{
  "routed_scale": 2.0,
  "vocab_size": 31516,
  "init_std_o": 0.0525,
  "init_std_up": 0.0605,
  "decay_shape": "linear",
  "dataset": "wikipedia_en"
}
Below are experts of layer 4 (counted from 0) of a mixture-of-experts language model. Rows are named router (the router's row for the expert), down (a neuron's output weights, with its number) and show model dimensions 0-191. Each number is 200 + 20 x the weight over its row's rms, rounded and kept within 0 to 999.
After each expert's rows: "raises" lists some tokens whose logits its average output raises strongly, later layers aside. This comes from a sample of Wikipedia text that the model never trained on.

# expert 55
router,196,190,216,167,181,234,198,205,216,232,168,218,187,173,195,173,205,217,204,173,184,224,234,199,163,200,165,170,225,230,189,201,181,225,178,222,216,221,234,236,184,222,217,211,200,181,181,180,189,214,201,210,188,173,181,210,200,204,221,223,192,184,211,207,224,192,170,181,197,175,192,197,218,206,184,199,174,206,164,212,216,216,182,183,228,239,193,187,212,205,219,170,197,231,240,228,174,158,206,163,156,228,220,190,218,190,183,222,220,214,190,204,211,186,204,181,173,177,221,178,188,202,202,189,213,209,189,169,223,211,217,212,183,203,216,212,222,198,229,214,193,191,182,170,202,188,233,227,220,176,208,210,187,187,186,169,213,188,188,215,237,212,191,185,202,189,208,212,187,169,217,227,175,232,241,170,214,185,220,206,191,165,193,221,183,214,225,207,185,197,227,185
down0,216,183,236,191,211,197,219,184,201,209,211,194,208,195,218,214,188,176,207,195,207,168,236,228,199,217,193,201,192,203,174,196,167,194,207,197,208,184,209,187,174,254,226,154,217,225,223,191,179,224,203,216,215,171,195,175,219,214,196,190,179,182,169,199,159,169,235,212,191,185,212,198,203,216,214,212,204,206,175,211,227,167,206,182,186,234,223,188,202,193,198,210,206,206,195,187,197,182,172,196,202,182,185,209,194,206,193,222,229,196,213,191,179,182,247,214,176,163,187,235,201,221,209,207,245,165,239,165,229,216,197,194,222,236,196,204,217,215,194,156,181,211,174,223,221,197,193,207,169,205,194,212,197,187,218,204,165,183,185,236,210,160,172,182,220,189,200,196,180,178,194,172,186,172,219,192,193,212,217,219,168,188,196,246,221,186,182,198,168,175,224,195
down1,216,206,174,200,230,198,201,189,226,200,195,230,176,228,197,177,185,223,179,197,187,216,230,209,203,200,179,201,206,169,191,190,184,214,164,224,171,221,200,200,189,187,185,202,207,228,195,149,195,223,167,232,224,207,213,221,191,221,224,207,205,208,181,245,163,184,157,195,219,173,219,205,182,202,167,200,234,237,216,230,197,224,212,197,183,185,199,208,201,193,224,218,219,222,174,196,154,235,189,222,199,235,223,193,165,186,214,200,194,210,225,210,214,189,179,205,197,198,191,207,190,203,202,173,212,242,156,209,156,194,226,208,192,172,180,198,195,199,196,211,201,181,209,235,165,220,181,186,213,199,203,181,203,201,170,212,179,186,210,157,188,182,197,234,187,217,205,202,204,201,167,207,200,206,233,174,208,201,191,191,217,164,202,211,217,194,197,135,185,197,196,179
down2,181,205,206,193,217,209,224,191,262,217,206,185,208,174,215,204,183,226,228,193,211,169,231,164,244,177,159,232,212,199,179,184,174,187,189,207,192,202,190,232,207,210,197,208,228,186,195,208,217,200,173,212,221,209,203,161,172,184,185,218,224,202,159,213,239,225,179,194,195,195,220,187,165,181,177,197,178,209,180,208,173,226,199,207,205,222,199,190,203,210,197,180,223,210,197,232,183,198,211,204,225,229,216,225,228,190,182,188,201,224,222,219,264,181,197,240,176,196,192,153,224,179,200,154,205,214,216,212,163,194,172,218,190,196,236,199,199,195,185,191,205,195,215,194,212,209,237,212,183,177,179,186,188,207,198,190,192,222,203,204,213,184,201,225,206,230,184,205,216,212,183,205,172,227,215,212,201,178,191,213,216,245,182,218,198,193,219,214,208,166,201,185
down3,211,234,165,186,217,179,190,244,229,218,213,188,234,214,202,195,219,222,205,190,163,218,199,180,225,150,196,165,189,187,188,164,167,217,198,220,214,203,199,220,172,203,185,200,219,209,216,196,195,185,172,208,201,222,223,209,187,210,195,193,214,194,179,248,213,195,225,215,209,204,201,180,209,205,163,216,182,225,171,210,223,215,218,209,204,222,201,205,184,198,227,191,216,207,227,184,205,148,172,206,166,214,221,188,233,151,195,193,209,215,226,191,199,202,188,195,213,167,230,192,214,233,225,224,156,233,212,161,191,242,174,197,195,218,208,206,207,201,209,202,225,193,193,199,193,211,191,216,204,200,210,208,165,200,183,188,187,202,162,207,246,219,229,168,206,224,220,206,186,190,198,210,207,194,191,184,203,204,159,200,195,169,186,211,220,223,226,208,202,180,212,241
down4,180,237,201,207,238,194,195,196,201,178,204,172,202,208,199,212,190,185,196,233,200,176,197,180,195,153,186,155,200,229,236,194,211,182,246,187,213,187,187,181,221,188,231,171,203,202,193,193,174,195,209,184,174,179,179,190,192,173,214,219,224,180,181,223,195,235,173,188,184,195,212,195,206,206,190,219,171,172,247,182,213,221,214,200,220,235,171,220,196,209,184,207,197,229,238,197,207,182,202,214,176,161,191,213,200,174,222,200,216,186,208,192,185,207,210,200,233,198,219,177,204,205,228,217,199,185,175,178,250,201,219,218,246,236,222,216,201,199,234,219,208,177,168,194,217,188,226,181,200,175,202,177,218,232,216,179,231,216,203,199,198,202,234,175,216,189,181,178,203,246,209,204,171,230,206,208,173,186,208,210,203,179,177,209,221,202,187,204,191,186,214,237
raises: "-known", "};", "usion", "-day"

# expert 85
router,175,211,171,241,171,193,191,174,227,199,190,209,221,192,191,223,227,188,168,206,159,202,218,218,216,191,202,191,207,214,201,206,185,205,201,212,222,220,229,218,221,200,223,203,163,224,217,174,184,197,194,192,191,210,196,228,205,189,221,204,227,224,217,200,221,213,209,206,156,237,193,189,220,216,164,200,232,227,201,193,173,167,185,216,188,185,200,199,228,189,214,213,181,191,154,210,188,223,167,203,218,180,204,196,198,194,168,183,187,186,227,174,224,222,198,188,223,207,196,217,181,209,216,200,213,218,181,212,207,187,180,224,178,225,196,164,207,245,223,227,173,165,198,198,216,238,206,205,229,199,189,188,212,240,191,201,239,173,189,194,192,192,183,215,165,213,203,194,233,181,173,218,236,160,201,195,223,213,219,205,200,221,218,234,252,184,202,200,182,190,172,220
down0,221,214,200,199,204,184,201,191,223,273,159,220,223,205,196,176,186,196,225,210,200,155,201,169,208,153,206,173,204,194,211,206,182,209,236,214,208,197,231,195,181,189,159,202,211,189,174,180,204,205,239,199,191,197,194,180,190,212,221,208,220,193,162,188,193,223,187,211,200,161,163,228,232,214,186,224,174,194,190,199,167,174,174,234,213,203,230,194,219,211,194,204,222,203,197,212,187,219,189,232,216,182,192,207,182,201,209,178,215,194,185,189,209,176,183,210,190,224,214,158,190,164,177,208,216,189,183,178,227,192,206,212,224,224,175,208,206,186,189,209,214,190,189,168,202,228,176,230,215,166,211,218,207,208,213,236,205,205,210,214,211,169,202,224,201,195,159,230,156,202,193,202,209,190,177,190,245,240,180,202,198,194,177,224,212,203,212,188,227,200,187,200
down1,163,232,215,193,185,222,182,215,217,223,210,167,166,193,188,179,216,235,183,188,181,198,216,173,194,198,187,211,190,223,232,203,236,176,175,215,199,223,168,205,204,207,206,222,205,223,248,180,221,195,203,191,220,206,187,174,219,196,221,178,232,234,192,200,190,171,176,207,223,193,191,197,218,211,179,210,213,215,207,191,198,213,221,213,219,203,225,212,196,221,196,226,202,196,187,224,185,165,218,206,244,193,201,174,186,203,213,214,196,196,199,188,178,179,206,207,221,199,199,163,165,168,213,230,180,211,202,211,244,215,199,218,164,212,163,194,219,225,179,172,199,166,195,193,228,185,196,140,210,179,199,222,227,222,235,221,191,182,167,199,203,206,190,182,149,202,207,216,202,208,176,234,196,198,189,213,223,208,235,174,170,183,195,205,213,210,194,154,204,205,201,198
down2,227,223,172,197,207,204,200,206,189,186,187,217,193,188,208,209,212,181,197,230,192,170,197,205,186,186,187,206,232,226,179,210,203,207,194,229,193,176,228,206,232,207,202,225,224,183,180,172,195,221,147,196,213,216,232,160,204,218,220,199,236,222,166,219,230,171,170,202,191,207,228,202,157,203,192,187,202,205,179,183,229,224,205,188,171,241,205,225,184,220,193,237,202,187,174,181,195,198,177,191,208,178,215,205,229,196,214,191,188,217,214,182,224,214,221,165,197,170,239,184,216,183,220,182,186,142,177,197,205,205,162,217,199,176,181,161,164,173,184,180,204,179,229,193,208,187,190,168,207,181,183,185,219,198,192,200,180,172,192,196,191,225,195,226,202,176,212,168,208,190,227,202,215,207,217,180,179,200,191,180,180,223,218,205,200,173,196,228,225,199,179,235
down3,211,181,208,212,214,187,229,170,199,147,245,187,199,222,197,162,226,225,223,169,189,222,217,165,207,212,211,189,219,212,185,205,231,205,144,188,193,197,188,237,211,195,230,170,213,195,203,201,205,180,205,192,217,182,195,221,236,196,178,168,190,207,221,208,188,211,223,227,182,176,163,179,176,179,190,186,174,219,183,220,204,218,191,207,235,184,192,195,232,178,217,227,189,211,208,217,165,206,186,217,227,188,192,190,194,178,185,217,214,205,215,179,210,227,197,214,234,192,185,187,195,214,203,194,215,205,228,183,201,210,206,203,212,210,208,212,184,178,224,229,194,212,215,211,168,234,233,180,178,227,142,187,220,188,181,211,208,194,189,188,198,217,189,169,191,200,222,204,168,193,228,165,213,216,212,184,191,189,192,210,200,168,152,158,213,230,192,216,179,200,194,206
down4,195,206,181,185,191,207,194,181,181,204,209,186,211,175,212,193,201,206,234,209,189,211,204,221,186,203,193,212,188,194,211,189,164,193,189,208,187,201,205,196,208,253,228,224,165,194,190,211,212,141,212,230,196,206,195,191,178,211,184,158,224,168,186,169,208,180,188,183,197,204,198,168,238,193,205,241,174,193,192,187,151,171,210,198,186,201,200,221,173,209,201,211,174,198,200,217,205,197,196,165,203,199,202,234,197,172,191,211,209,205,206,212,204,197,204,242,207,196,205,201,235,203,174,169,207,259,232,197,176,166,218,216,200,192,177,246,221,223,175,204,192,219,193,181,186,189,238,215,240,164,220,208,183,199,183,233,199,193,222,224,228,191,191,223,188,196,206,214,178,211,201,257,209,193,201,214,202,207,206,208,233,184,226,223,222,216,209,252,180,195,203,214
raises: " the", " front", " general", " January", " its"

# expert 123
router,216,228,192,219,218,207,230,152,163,163,197,208,219,210,209,168,210,181,168,178,198,193,204,180,214,220,238,232,184,173,186,200,214,214,160,207,225,195,212,196,218,205,213,214,180,224,236,192,195,213,214,206,224,208,226,212,171,175,207,221,208,221,218,203,156,164,193,190,216,200,182,210,180,199,231,219,189,214,209,206,213,212,208,236,179,187,192,180,222,187,182,216,193,194,198,219,235,190,164,194,195,169,214,196,202,212,216,218,227,204,231,176,163,224,192,187,180,197,205,186,206,225,213,210,160,203,158,201,180,219,222,193,185,207,194,207,176,197,200,181,176,205,233,215,213,193,192,204,198,208,223,191,207,194,200,189,184,152,201,208,174,177,197,236,223,239,199,178,231,203,176,191,228,189,200,192,164,208,153,229,213,236,196,213,193,172,184,217,205,172,172,176
down0,207,218,171,183,192,171,194,181,182,178,207,223,203,188,187,190,187,189,212,186,188,207,214,243,181,208,160,187,198,211,237,211,176,191,185,222,202,178,197,210,189,192,248,221,197,220,205,174,235,235,224,230,227,215,215,191,189,212,216,194,185,197,198,202,219,194,214,207,218,213,223,189,207,206,197,203,207,182,217,191,203,186,189,168,218,184,214,201,190,198,218,210,175,174,205,230,214,212,187,233,163,205,226,199,198,191,210,166,232,180,186,168,169,215,199,209,239,188,190,204,237,162,189,197,196,209,233,201,179,215,192,230,216,168,196,189,222,183,161,202,182,202,180,186,203,158,162,205,243,206,198,172,214,207,230,196,211,214,202,190,193,201,148,237,201,203,201,202,177,163,195,156,161,163,186,225,194,199,209,230,205,169,210,204,207,226,205,160,201,230,183,215
down1,213,178,179,191,185,220,238,222,200,237,212,203,196,180,210,241,194,239,210,184,194,206,202,214,209,191,234,176,199,184,214,174,195,190,224,200,181,191,206,214,208,240,213,154,218,184,188,198,162,219,207,215,196,171,201,196,158,231,193,194,191,168,208,183,210,187,206,201,181,206,204,208,220,205,202,199,228,224,211,204,188,211,197,172,218,185,192,240,199,243,204,189,242,221,219,182,180,206,223,163,239,211,215,202,193,197,175,159,204,206,203,182,193,188,199,234,207,161,213,205,193,173,205,199,204,199,217,185,209,242,195,240,222,177,204,182,169,192,207,201,196,225,192,197,194,215,177,181,215,184,223,157,216,209,211,197,236,256,198,243,212,185,214,173,207,194,198,197,222,195,184,214,188,169,195,200,241,220,196,200,242,205,196,191,217,229,194,165,224,220,221,188
down2,235,203,231,176,199,179,197,165,210,177,214,216,164,213,197,193,206,207,194,178,187,196,194,229,182,209,259,206,185,198,200,186,187,174,146,213,209,180,176,220,208,199,228,196,221,195,161,179,141,193,191,219,198,171,174,202,183,208,209,230,225,191,225,206,187,212,181,186,170,180,208,211,212,212,217,222,186,218,189,184,161,213,173,208,166,180,156,201,212,213,182,187,168,205,196,182,214,200,184,199,213,216,160,209,183,178,218,218,192,222,196,145,219,220,232,182,196,201,201,197,238,219,200,211,218,218,210,217,210,227,221,194,199,190,246,191,174,180,202,213,190,172,212,216,194,228,193,169,180,235,203,195,221,205,163,230,184,199,204,190,186,214,184,187,207,197,219,191,233,203,212,217,179,187,176,224,171,208,237,221,198,202,198,204,227,227,201,203,203,199,212,200
down3,234,223,199,219,186,195,210,189,184,199,200,207,174,224,218,223,197,205,187,203,195,212,217,184,204,201,190,169,200,217,206,202,182,170,183,198,229,211,232,195,189,198,202,194,218,227,201,261,160,155,211,182,203,183,208,226,160,156,200,214,169,195,195,235,206,193,166,189,210,203,200,232,230,230,196,225,195,223,211,204,168,185,211,198,225,167,202,192,202,219,186,205,172,200,231,183,212,228,182,186,202,187,196,207,175,210,183,228,158,229,228,213,211,219,216,208,179,155,201,188,189,227,203,192,181,216,207,202,179,178,218,207,189,186,226,176,177,228,207,206,220,202,207,173,207,195,159,208,214,222,163,220,207,231,191,192,174,181,185,205,168,169,206,167,174,176,208,219,220,227,212,222,198,207,213,162,201,189,218,195,201,148,218,215,183,177,216,216,217,182,193,216
down4,221,218,192,207,197,200,194,183,193,218,223,186,251,197,211,207,195,188,217,185,171,196,203,191,245,204,181,198,219,223,247,173,174,238,187,162,199,188,248,183,179,185,161,203,208,201,185,197,209,203,171,211,179,209,171,230,198,196,174,179,218,192,231,188,160,193,209,191,236,187,199,214,178,226,182,212,200,187,186,170,200,178,201,204,194,169,185,193,179,176,186,212,168,198,216,201,216,191,188,214,177,213,200,189,217,212,223,208,171,205,197,245,210,198,163,209,194,192,219,212,198,206,234,193,197,167,219,192,233,170,166,186,171,161,170,229,185,225,220,176,222,201,192,191,214,182,192,202,170,204,218,188,224,165,201,186,224,187,199,195,188,198,176,220,197,206,229,225,235,225,164,209,228,171,202,190,159,184,188,202,196,193,174,188,206,215,238,201,207,188,194,228
raises: " who", " though", " although", " which", " whose", " while"

# expert 3
router,199,187,221,167,180,238,198,201,212,231,164,216,189,175,196,174,206,225,206,174,178,225,232,202,160,197,162,166,223,233,186,204,175,223,173,220,215,214,231,229,187,226,215,210,199,178,181,183,192,214,201,209,184,174,184,209,199,212,217,222,187,186,215,203,230,192,173,179,197,175,189,193,221,208,182,200,175,208,169,214,219,219,177,179,227,243,194,186,211,205,219,169,198,227,235,232,177,159,206,166,163,223,221,187,216,189,184,216,221,214,197,199,214,186,204,183,175,176,225,184,185,201,202,187,217,210,186,165,222,216,218,216,183,207,215,212,221,192,225,213,194,191,182,166,202,191,227,232,220,176,206,209,180,187,190,167,215,187,188,212,235,215,192,189,204,185,209,216,191,178,217,229,179,239,232,166,214,187,212,206,194,169,193,218,181,217,226,206,183,199,221,182
down0,191,162,214,216,187,206,210,189,211,200,186,187,203,211,225,211,176,175,179,203,207,205,226,213,227,181,183,161,194,192,245,174,241,229,201,187,179,175,184,216,248,202,221,212,217,181,207,204,212,192,200,181,214,207,185,209,214,211,198,206,204,191,218,199,198,197,207,187,202,160,209,223,183,223,180,224,195,193,204,195,203,201,194,216,152,193,211,199,234,202,214,163,220,215,188,226,184,206,180,188,192,200,201,164,208,216,187,196,177,201,248,224,148,242,180,187,231,234,228,186,217,181,199,204,171,169,199,207,219,177,174,219,203,189,194,198,215,200,224,198,188,155,206,185,199,223,182,183,171,152,190,183,215,232,203,224,224,208,227,188,210,203,197,203,213,221,209,174,172,207,218,189,199,207,265,215,207,205,194,200,188,204,235,177,200,236,165,177,195,224,209,175
down1,185,185,212,213,206,195,192,178,200,208,194,161,201,225,241,200,194,196,190,210,205,206,204,188,230,183,208,233,204,215,207,199,221,188,219,214,189,221,190,225,190,207,197,197,221,204,180,129,173,184,203,186,188,217,185,156,187,181,170,209,229,199,228,210,207,207,170,198,222,211,195,191,207,214,203,205,208,209,221,160,172,219,221,161,231,220,193,215,220,175,205,212,204,222,212,203,183,199,203,208,188,208,213,246,239,157,168,193,180,204,213,202,183,184,174,192,241,166,182,204,200,216,179,189,199,196,169,217,213,165,215,197,188,190,188,191,206,212,224,197,181,190,211,195,180,205,222,190,203,165,187,162,210,163,215,182,194,159,153,205,183,196,168,195,187,233,202,192,213,234,194,199,225,209,241,202,193,208,164,216,190,174,191,210,197,202,175,172,209,137,208,203
down2,179,238,223,198,187,228,209,175,189,206,234,228,223,201,191,247,226,208,163,194,174,184,205,221,210,168,237,226,221,232,240,213,202,182,198,194,154,156,200,207,212,194,202,217,203,163,186,252,193,186,196,191,196,217,208,168,194,214,165,178,201,212,190,218,204,191,173,180,218,201,213,176,179,226,210,230,200,185,212,210,195,195,173,203,226,196,216,211,180,198,201,184,230,181,208,180,200,202,221,223,179,176,224,182,187,210,174,175,172,200,193,182,248,176,205,203,203,171,211,173,177,182,201,214,210,202,208,204,203,195,167,200,222,185,187,155,158,200,170,196,161,187,227,184,193,207,191,220,192,213,197,197,211,167,206,239,208,203,182,228,196,203,197,195,196,206,217,201,200,207,205,190,208,198,210,236,240,214,192,190,194,209,170,208,165,192,245,212,215,210,197,231
down3,206,215,154,170,230,237,179,206,225,221,232,209,190,192,174,196,214,186,194,186,178,188,180,172,205,197,195,190,205,214,225,165,209,231,177,169,182,214,232,218,202,190,244,216,213,179,189,225,145,188,211,242,157,190,185,216,190,198,214,232,191,202,220,223,219,222,204,224,210,180,211,210,252,187,177,213,185,199,207,213,192,217,231,207,223,184,215,197,211,187,206,198,231,197,243,222,162,204,199,222,176,200,211,218,179,212,212,233,192,176,209,196,181,191,188,192,211,207,204,207,189,165,245,180,197,220,190,214,215,202,179,183,192,234,198,192,221,209,222,179,209,196,204,168,233,198,200,213,197,211,218,225,176,200,184,182,212,197,232,222,177,163,224,186,240,161,212,213,213,214,214,199,199,224,216,199,199,166,208,209,193,166,178,198,216,184,191,200,178,187,174,192
down4,211,203,195,188,190,217,195,200,205,204,168,204,196,243,262,184,199,203,211,183,226,158,169,178,158,217,211,209,231,197,184,223,176,189,160,171,196,190,190,214,169,206,207,203,199,206,206,212,213,166,191,200,172,201,183,197,174,217,190,182,202,196,191,193,209,181,201,216,186,249,177,195,194,193,188,186,195,191,182,199,193,186,189,184,229,237,198,211,178,225,222,194,204,189,221,223,200,193,204,184,191,192,155,198,205,175,144,220,205,186,185,195,208,172,186,204,218,194,192,196,226,230,211,171,198,215,223,183,215,183,221,212,210,214,222,207,147,227,218,208,203,232,222,232,201,221,195,225,206,192,193,179,195,204,194,161,196,251,174,227,225,172,193,227,195,202,159,233,213,232,177,226,219,196,189,228,222,200,213,236,217,212,178,207,186,182,234,180,210,194,217,195
raises: " Square", "ulu", " respectively", " audience", ").\n\n"

# expert 104
router,201,199,164,216,223,217,222,177,160,164,197,193,213,229,217,165,202,188,181,178,195,219,219,168,193,205,227,221,176,191,206,182,206,203,182,224,220,193,211,221,240,224,195,208,195,239,204,192,196,216,192,164,213,234,187,234,203,194,194,214,209,192,229,212,210,180,173,209,207,201,181,208,170,224,206,206,170,203,204,193,197,216,220,225,172,193,190,194,212,180,199,190,168,184,207,217,235,211,154,195,201,170,192,177,201,194,209,195,202,208,208,169,174,203,212,186,197,209,207,162,191,241,206,219,152,188,176,192,176,219,209,208,185,221,182,193,153,188,215,211,183,180,231,217,210,216,198,205,184,190,199,195,197,212,200,193,158,171,215,194,152,177,210,193,230,236,208,169,239,232,218,180,234,196,190,181,197,217,171,234,196,233,204,199,201,183,162,195,175,207,171,190
down0,196,176,226,189,189,227,202,194,200,186,219,214,180,148,204,247,179,229,220,189,234,207,218,182,203,213,153,189,187,228,176,205,197,204,202,205,185,193,191,179,229,192,218,207,222,193,192,201,204,214,216,202,193,183,204,225,195,220,201,181,173,212,212,192,208,215,201,228,176,208,216,183,189,229,171,207,217,183,174,188,174,188,218,183,213,203,203,203,196,144,182,197,175,193,200,196,197,204,192,203,213,174,195,195,204,221,187,184,190,224,204,188,238,167,225,218,241,205,228,172,214,223,227,176,168,195,192,193,188,240,208,175,196,209,243,209,179,189,190,202,219,242,211,165,210,169,216,218,191,214,173,234,202,221,206,217,208,208,197,205,182,190,164,184,196,202,208,185,221,228,174,218,139,229,209,203,170,175,204,238,207,245,232,225,173,201,223,210,198,183,201,188
down1,202,191,170,209,195,215,192,204,186,194,222,176,229,165,197,190,224,210,191,127,176,183,194,209,189,213,237,179,186,224,238,218,209,236,201,178,195,203,230,209,201,204,176,203,197,187,195,185,209,217,219,224,241,172,244,201,224,234,198,192,187,181,208,228,176,195,189,169,174,190,170,187,202,209,198,197,229,227,191,181,206,194,176,194,194,202,207,183,188,167,209,224,182,193,184,193,197,214,204,197,183,242,236,194,186,206,216,232,231,194,156,188,209,178,185,209,212,230,195,224,233,203,208,198,170,214,198,190,200,196,196,210,189,172,167,205,183,213,192,170,254,195,230,214,202,188,182,185,194,213,239,199,217,167,237,210,217,206,204,204,223,186,167,198,209,201,212,215,187,176,224,199,214,232,209,209,181,211,173,229,193,176,195,202,215,212,178,179,244,214,190,220
down2,192,210,192,188,201,203,189,204,188,173,210,168,249,198,214,214,175,208,217,184,203,209,188,187,226,211,208,189,201,207,208,215,215,200,190,197,182,208,212,247,211,231,180,197,218,166,198,203,197,195,228,220,240,163,217,183,210,219,200,180,183,166,186,185,160,189,165,210,214,213,190,209,182,174,172,158,199,176,168,167,223,172,168,207,204,193,174,202,173,171,204,180,203,200,219,213,178,207,185,160,239,188,233,177,186,231,222,221,211,219,199,205,181,192,193,196,230,174,215,260,202,233,194,181,231,222,224,222,185,193,179,182,179,215,202,218,193,177,209,184,172,202,229,212,206,191,189,206,206,209,201,215,220,184,227,193,211,217,217,236,185,204,185,243,223,172,182,221,189,245,204,216,199,189,211,229,181,180,211,228,227,205,193,214,192,222,203,172,220,212,211,198
down3,213,204,178,219,185,181,175,181,199,214,216,241,214,213,197,204,214,212,203,200,196,234,186,225,189,197,237,207,206,205,180,206,204,184,210,241,218,187,211,242,212,205,185,245,207,215,191,213,209,214,208,167,213,222,177,205,227,194,186,245,227,180,205,180,226,191,187,175,196,203,204,196,167,210,198,207,172,226,185,222,180,212,230,148,152,198,205,176,190,226,189,221,194,206,213,228,192,192,163,251,202,175,200,204,180,183,161,184,224,220,198,219,208,217,198,173,205,212,222,184,197,213,219,182,173,191,232,196,207,205,203,202,166,215,189,192,182,191,203,194,209,159,179,194,233,175,230,188,185,209,174,182,182,206,186,198,206,211,229,223,137,200,180,185,209,222,216,211,204,192,180,179,223,192,198,166,183,187,189,191,189,176,212,162,229,208,208,182,201,198,243,182
down4,173,191,196,235,186,200,185,222,177,208,208,197,184,204,205,241,198,202,217,225,202,219,192,215,181,204,181,175,209,212,199,193,180,203,227,195,175,142,240,212,202,209,200,195,197,203,171,192,237,225,212,196,203,170,194,220,220,226,186,199,216,206,175,171,224,208,204,224,194,204,227,166,187,226,209,201,182,197,182,181,216,192,213,191,204,217,197,223,167,219,199,204,244,213,189,174,171,165,216,202,214,193,226,176,182,212,186,155,181,203,195,208,219,198,171,213,181,208,184,208,171,190,207,187,227,195,200,221,158,194,190,231,206,191,188,195,159,237,194,162,210,206,179,218,225,197,216,210,176,179,226,180,195,214,215,213,235,213,198,225,231,194,206,214,209,197,180,214,200,167,167,179,171,186,199,225,185,227,269,191,179,198,175,206,172,221,220,222,208,160,191,211
raises: " while", " but", " though", " however", " although", " as"

# expert 18
router,206,215,209,175,194,204,183,163,193,207,200,205,193,179,188,178,240,236,189,217,208,213,217,202,195,227,182,230,162,139,206,221,220,206,207,179,226,216,192,157,185,201,203,199,198,179,217,242,196,221,178,223,197,205,185,206,198,205,213,231,240,187,234,189,206,190,200,192,203,199,184,188,192,221,196,188,201,155,233,210,149,171,224,206,227,208,188,173,192,193,191,193,196,230,186,201,190,167,182,193,196,193,226,201,232,185,231,218,200,201,177,217,199,218,188,195,197,204,174,234,217,208,222,248,197,203,180,190,182,213,195,212,168,235,217,178,208,173,205,211,236,184,204,222,235,232,196,215,214,183,194,206,189,223,214,180,197,186,174,198,186,150,226,222,189,230,191,151,222,177,187,172,202,217,208,188,196,203,186,197,218,216,187,206,178,203,189,218,184,196,190,157
down0,174,159,224,187,144,181,175,207,202,221,194,197,163,184,229,224,166,201,186,198,178,201,193,175,201,201,233,219,188,206,176,198,206,196,210,201,205,197,220,197,249,217,183,182,216,176,228,222,219,226,199,220,181,197,199,175,194,244,227,217,194,175,222,176,165,212,169,178,187,213,188,168,205,186,185,192,179,184,164,197,188,193,193,200,229,235,194,208,209,215,194,172,200,202,197,190,209,197,213,220,206,206,184,200,198,211,190,164,188,215,171,254,191,221,215,228,195,164,209,191,193,213,215,218,222,210,211,206,196,200,210,176,203,192,218,239,206,205,189,203,213,176,215,177,193,202,198,173,193,181,203,210,190,175,192,209,216,155,207,229,196,225,256,190,201,190,189,188,182,201,179,221,196,226,223,193,195,193,205,211,144,219,217,233,210,197,189,243,173,229,230,181
down1,204,198,199,178,209,201,207,218,181,241,225,157,202,201,233,234,174,183,197,229,197,190,197,192,193,182,208,196,201,164,166,166,232,216,193,187,202,213,213,168,149,183,185,172,225,201,170,210,206,230,177,191,215,184,147,239,191,229,192,209,212,201,231,192,200,217,200,219,185,190,195,210,181,187,228,201,175,239,185,207,206,214,198,193,168,171,208,211,192,206,208,193,203,196,214,175,185,208,208,221,196,202,195,171,185,177,208,223,159,198,203,195,199,183,198,214,180,191,224,162,189,191,184,189,210,187,204,204,199,220,167,219,174,206,198,235,180,209,247,193,218,191,215,211,164,205,224,216,168,232,204,236,231,241,188,188,199,181,173,208,166,221,230,220,214,205,203,193,203,189,201,217,226,226,192,199,246,197,180,179,181,190,192,193,214,221,171,236,202,182,180,205
down2,209,231,199,195,159,176,220,229,196,170,224,177,209,236,207,217,230,202,206,212,171,191,214,187,177,215,187,214,180,208,205,175,197,204,179,236,177,213,217,219,186,211,220,204,211,178,189,211,228,188,221,214,202,217,217,195,210,221,215,189,237,209,182,192,153,206,199,211,166,208,201,197,203,200,210,149,217,206,223,219,228,203,219,192,212,171,199,186,233,173,201,221,174,216,186,222,222,209,184,201,235,200,217,210,184,207,203,221,196,220,215,204,209,202,211,197,204,219,158,202,184,211,170,227,222,201,195,205,163,172,161,189,200,191,152,199,239,265,200,224,210,211,230,234,183,221,209,168,198,211,233,221,200,193,222,196,206,206,186,167,191,234,203,212,166,181,235,215,238,239,204,201,227,207,182,202,184,184,202,205,202,207,216,186,183,176,197,191,194,186,198,223
down3,178,199,191,180,225,208,202,214,188,228,215,173,198,201,174,166,206,177,161,224,197,164,194,214,216,220,176,212,163,197,221,187,220,242,227,183,207,190,199,212,183,187,216,186,171,228,173,203,192,190,207,178,194,225,188,204,202,200,229,223,191,176,215,211,181,209,204,170,169,242,187,208,214,230,207,180,171,197,191,218,146,215,225,169,215,224,212,172,195,187,192,200,218,236,185,203,212,205,216,190,194,212,211,219,202,208,200,220,211,216,205,217,196,201,157,214,189,201,207,235,215,229,174,199,182,231,202,154,201,189,228,221,175,196,243,219,223,205,232,226,224,182,223,200,213,211,184,209,172,216,201,238,172,205,221,218,219,175,200,192,195,220,200,196,227,249,214,209,240,193,208,211,195,225,219,212,201,158,204,167,216,192,200,200,211,223,210,194,173,205,190,166
down4,188,199,195,195,198,209,190,177,215,211,221,225,217,217,197,200,153,179,173,223,198,184,192,182,199,191,172,194,182,188,187,214,234,179,185,207,209,168,201,223,223,191,228,184,189,228,220,165,177,206,205,194,231,187,164,189,207,220,215,210,172,195,211,206,204,211,238,192,223,210,221,194,189,200,190,207,211,195,203,202,228,192,200,183,191,166,217,183,175,203,219,184,205,180,215,186,186,227,218,248,220,185,226,206,170,208,196,186,217,189,184,177,264,160,212,210,221,183,207,189,204,159,214,225,216,236,196,203,208,194,209,240,213,201,176,189,160,200,159,211,227,220,214,207,193,212,171,178,249,219,207,209,205,257,172,196,180,192,221,198,214,186,213,241,188,178,189,210,184,185,220,190,194,209,194,232,220,232,202,221,188,195,162,200,194,226,215,175,216,215,212,228
raises: " ", " at", " he", " as", " (", " following"